From a checkpoint of a small mixture-of-experts model trained on Wikipedia.
Size: 14 layers, width 224, vocabulary 8192, 42.3M parameters.
Experts: 64 experts in each of 13 layers, 64 SwiGLU neurons an expert, 4 picks a token, a sigmoid router.
Below are experts of layer 10 (counted from 0) of a mixture-of-experts language model. Rows are named router (the router's row for the expert), gate (a neuron's input weights, with its number), up (a neuron's input weights, with its number) and show model dimensions 168-223. Each number is 200 + 20 x the weight over its row's rms, rounded and kept within 0 to 999.
After each expert's rows: a language model's description of what the expert responds to. This comes from a sample of Wikipedia text that the model never trained on.

# expert 35
router,221,183,197,250,200,220,201,206,161,186,189,235,168,202,214,227,231,178,201,218,208,213,196,191,224,162,181,182,208,185,232,201,213,193,203,190,182,183,216,212,205,190,225,190,215,226,168,156,200,194,172,174,198,192,212,186
gate0,224,175,196,232,183,222,168,212,182,178,179,203,183,192,195,192,220,187,232,222,200,222,244,201,205,218,167,202,193,189,207,220,190,190,221,187,212,193,202,191,192,154,207,222,210,215,158,187,172,207,207,217,179,182,214,181
up0,196,200,208,178,195,198,231,210,205,207,211,177,202,221,206,191,214,179,194,213,177,173,173,201,211,201,174,221,207,191,216,198,216,209,218,204,234,184,194,208,195,184,167,225,227,236,206,197,176,170,242,223,176,207,192,165
Description: Pipe characters and blank cells ending rows in wiki tables of elections, sports stats and filmographies, plus table words like Nominated, Won.

# expert 10
router,246,163,192,202,184,215,217,205,175,168,199,200,170,181,175,194,229,182,203,220,212,220,183,174,199,182,206,206,215,182,201,190,216,206,203,195,207,210,188,177,229,201,228,192,236,247,207,169,193,205,147,189,212,188,197,225
gate0,220,219,207,182,172,199,181,214,225,220,206,195,256,207,182,197,208,155,210,176,203,212,212,163,195,172,193,203,198,200,205,184,208,232,195,230,215,230,203,187,206,187,204,200,204,188,171,184,213,220,174,194,189,205,200,198
up0,172,212,199,225,203,225,186,251,185,226,196,208,196,202,197,201,182,196,237,252,191,172,190,187,210,211,168,205,215,201,207,196,174,228,177,235,195,178,233,201,198,203,229,220,214,189,227,203,180,197,189,163,213,215,223,154
Description: Pipe separators and numeric cell values inside sports, election and statistics tables, e.g. | 12 |, 58, 6.

# expert 1
router,232,188,210,207,197,211,203,202,182,166,207,216,168,167,179,167,214,189,191,199,199,228,161,186,211,196,176,205,219,203,222,184,200,215,197,211,199,209,181,194,215,205,211,202,240,256,179,176,173,189,169,183,209,191,198,203
gate0,176,180,216,202,172,214,214,215,178,167,196,195,193,202,188,168,200,193,205,193,203,197,221,166,216,234,216,179,221,175,196,210,207,246,167,183,145,188,192,193,216,201,201,163,187,190,175,234,187,181,254,232,208,199,183,182
up0,213,166,211,227,210,186,259,239,217,221,215,218,223,210,216,190,217,188,208,195,159,185,200,184,213,185,193,205,211,214,176,209,177,211,196,202,199,195,201,205,231,185,207,198,196,216,151,169,155,207,213,206,210,196,207,190
Description: Pipe separators between cells inside data rows of sports and results tables, plus semicolons, colons and slashes in lists.

# expert 54
router,259,171,194,220,191,228,230,181,182,189,181,222,191,199,161,221,219,175,203,211,176,215,186,181,218,183,213,221,184,228,208,181,234,162,174,202,201,191,173,210,228,196,197,210,235,257,171,188,190,229,183,190,178,192,201,200
gate0,253,176,196,208,221,188,208,168,179,194,222,185,179,214,201,179,182,204,190,244,237,177,188,200,215,191,176,230,171,196,199,173,205,186,192,209,186,181,186,204,204,225,198,189,199,233,225,213,232,249,185,198,200,189,186,176
up0,155,202,208,188,208,223,176,176,254,193,199,201,219,205,234,239,196,169,206,186,184,184,224,171,187,231,184,196,195,216,201,206,208,159,166,237,191,212,178,220,195,204,220,203,190,229,171,191,188,223,221,201,201,242,228,220
Description: City and state names in sports tables and biographies, such as York, Chicago, Ohio, Boston, and endings like -ton, -ham.

# expert 46
router,215,171,207,182,189,244,212,228,177,183,195,194,208,176,212,208,213,179,192,205,184,209,152,189,212,189,194,200,205,215,210,178,223,203,197,188,202,220,183,178,199,181,242,172,205,215,204,181,178,220,171,202,183,169,199,207
gate0,227,185,194,222,213,230,184,205,201,183,196,217,182,192,239,209,203,223,205,217,181,210,180,202,182,194,180,245,204,198,222,170,182,183,217,195,220,173,188,168,219,217,215,235,211,204,184,200,218,212,202,201,201,184,203,231
up0,178,168,230,168,194,162,199,202,208,165,196,207,201,184,169,192,176,198,176,216,192,181,219,199,197,176,202,168,221,210,203,200,179,179,192,207,205,232,213,165,252,154,212,203,182,214,175,179,201,197,180,218,164,201,150,207
Description: Prepositions after verbs or nouns in narrative prose, such as in, of, to, during, against, via.

# expert 33
router,227,159,192,193,184,232,201,226,184,190,210,217,218,188,193,187,210,180,185,214,209,223,145,206,223,189,197,217,181,210,190,196,189,206,197,185,208,212,176,173,198,189,239,199,218,214,208,195,181,206,179,202,167,173,212,185
gate0,213,198,167,221,196,212,224,233,155,215,210,219,192,167,210,196,197,215,214,185,160,186,238,181,176,228,195,187,203,181,230,204,221,185,242,172,192,211,203,208,168,163,232,213,185,210,181,212,196,207,201,205,186,211,220,190
up0,187,224,152,223,194,165,194,194,227,216,186,204,190,226,182,183,197,183,203,255,192,206,199,185,218,184,220,209,167,200,192,192,213,183,216,211,183,215,190,211,191,205,181,169,238,168,182,226,194,207,241,234,214,183,238,196
Description: Prepositions and clause openers after a verb or at sentence start, such as with, during, against, under, In; also With in Withdrawn.

# expert 27
router,240,175,230,199,190,245,235,228,198,163,180,232,191,179,201,198,220,192,183,175,190,205,184,207,197,175,200,204,212,179,205,179,189,203,186,231,214,189,192,179,201,189,241,187,207,224,191,173,191,192,172,189,203,180,192,248
gate0,193,204,196,181,183,194,229,219,216,202,167,193,231,150,197,190,184,220,236,199,196,215,196,216,217,199,197,211,211,188,227,186,195,210,161,242,221,185,209,218,182,205,228,189,180,191,213,205,214,183,207,220,198,217,217,236
up0,201,183,196,194,202,198,213,198,203,190,192,202,245,193,196,203,165,202,144,190,200,215,169,165,245,168,218,172,210,204,216,209,182,204,203,183,210,207,124,169,228,195,205,216,237,206,207,203,173,191,243,231,196,205,221,193
Description: Prepositions, mostly of, linking nouns inside names and fixed phrases, such as Hall of Fame, Gulf of Oman, prisoners of war; also in, within, by.

# expert 58
router,219,182,238,178,193,207,196,192,190,181,186,218,186,198,199,187,234,196,193,217,190,222,171,171,243,207,189,190,213,225,197,184,199,201,172,227,177,185,190,176,216,171,227,204,217,215,194,189,216,202,183,193,189,205,201,198
gate0,200,195,213,192,216,151,236,202,201,193,195,181,203,209,207,219,192,207,192,194,188,210,211,223,209,206,218,203,209,214,212,218,226,215,213,214,165,174,186,224,165,182,225,221,230,199,201,182,200,213,221,220,191,203,225,182
up0,203,205,192,210,236,167,198,223,215,189,202,190,192,163,202,195,171,208,235,208,192,202,194,189,216,189,231,226,147,190,216,181,242,221,217,193,199,178,214,168,196,220,193,157,216,214,204,185,203,221,192,214,234,214,222,192
Description: Head nouns and linking verbs in defining sentences, e.g. is, are, was, plus nouns such as game, site, species.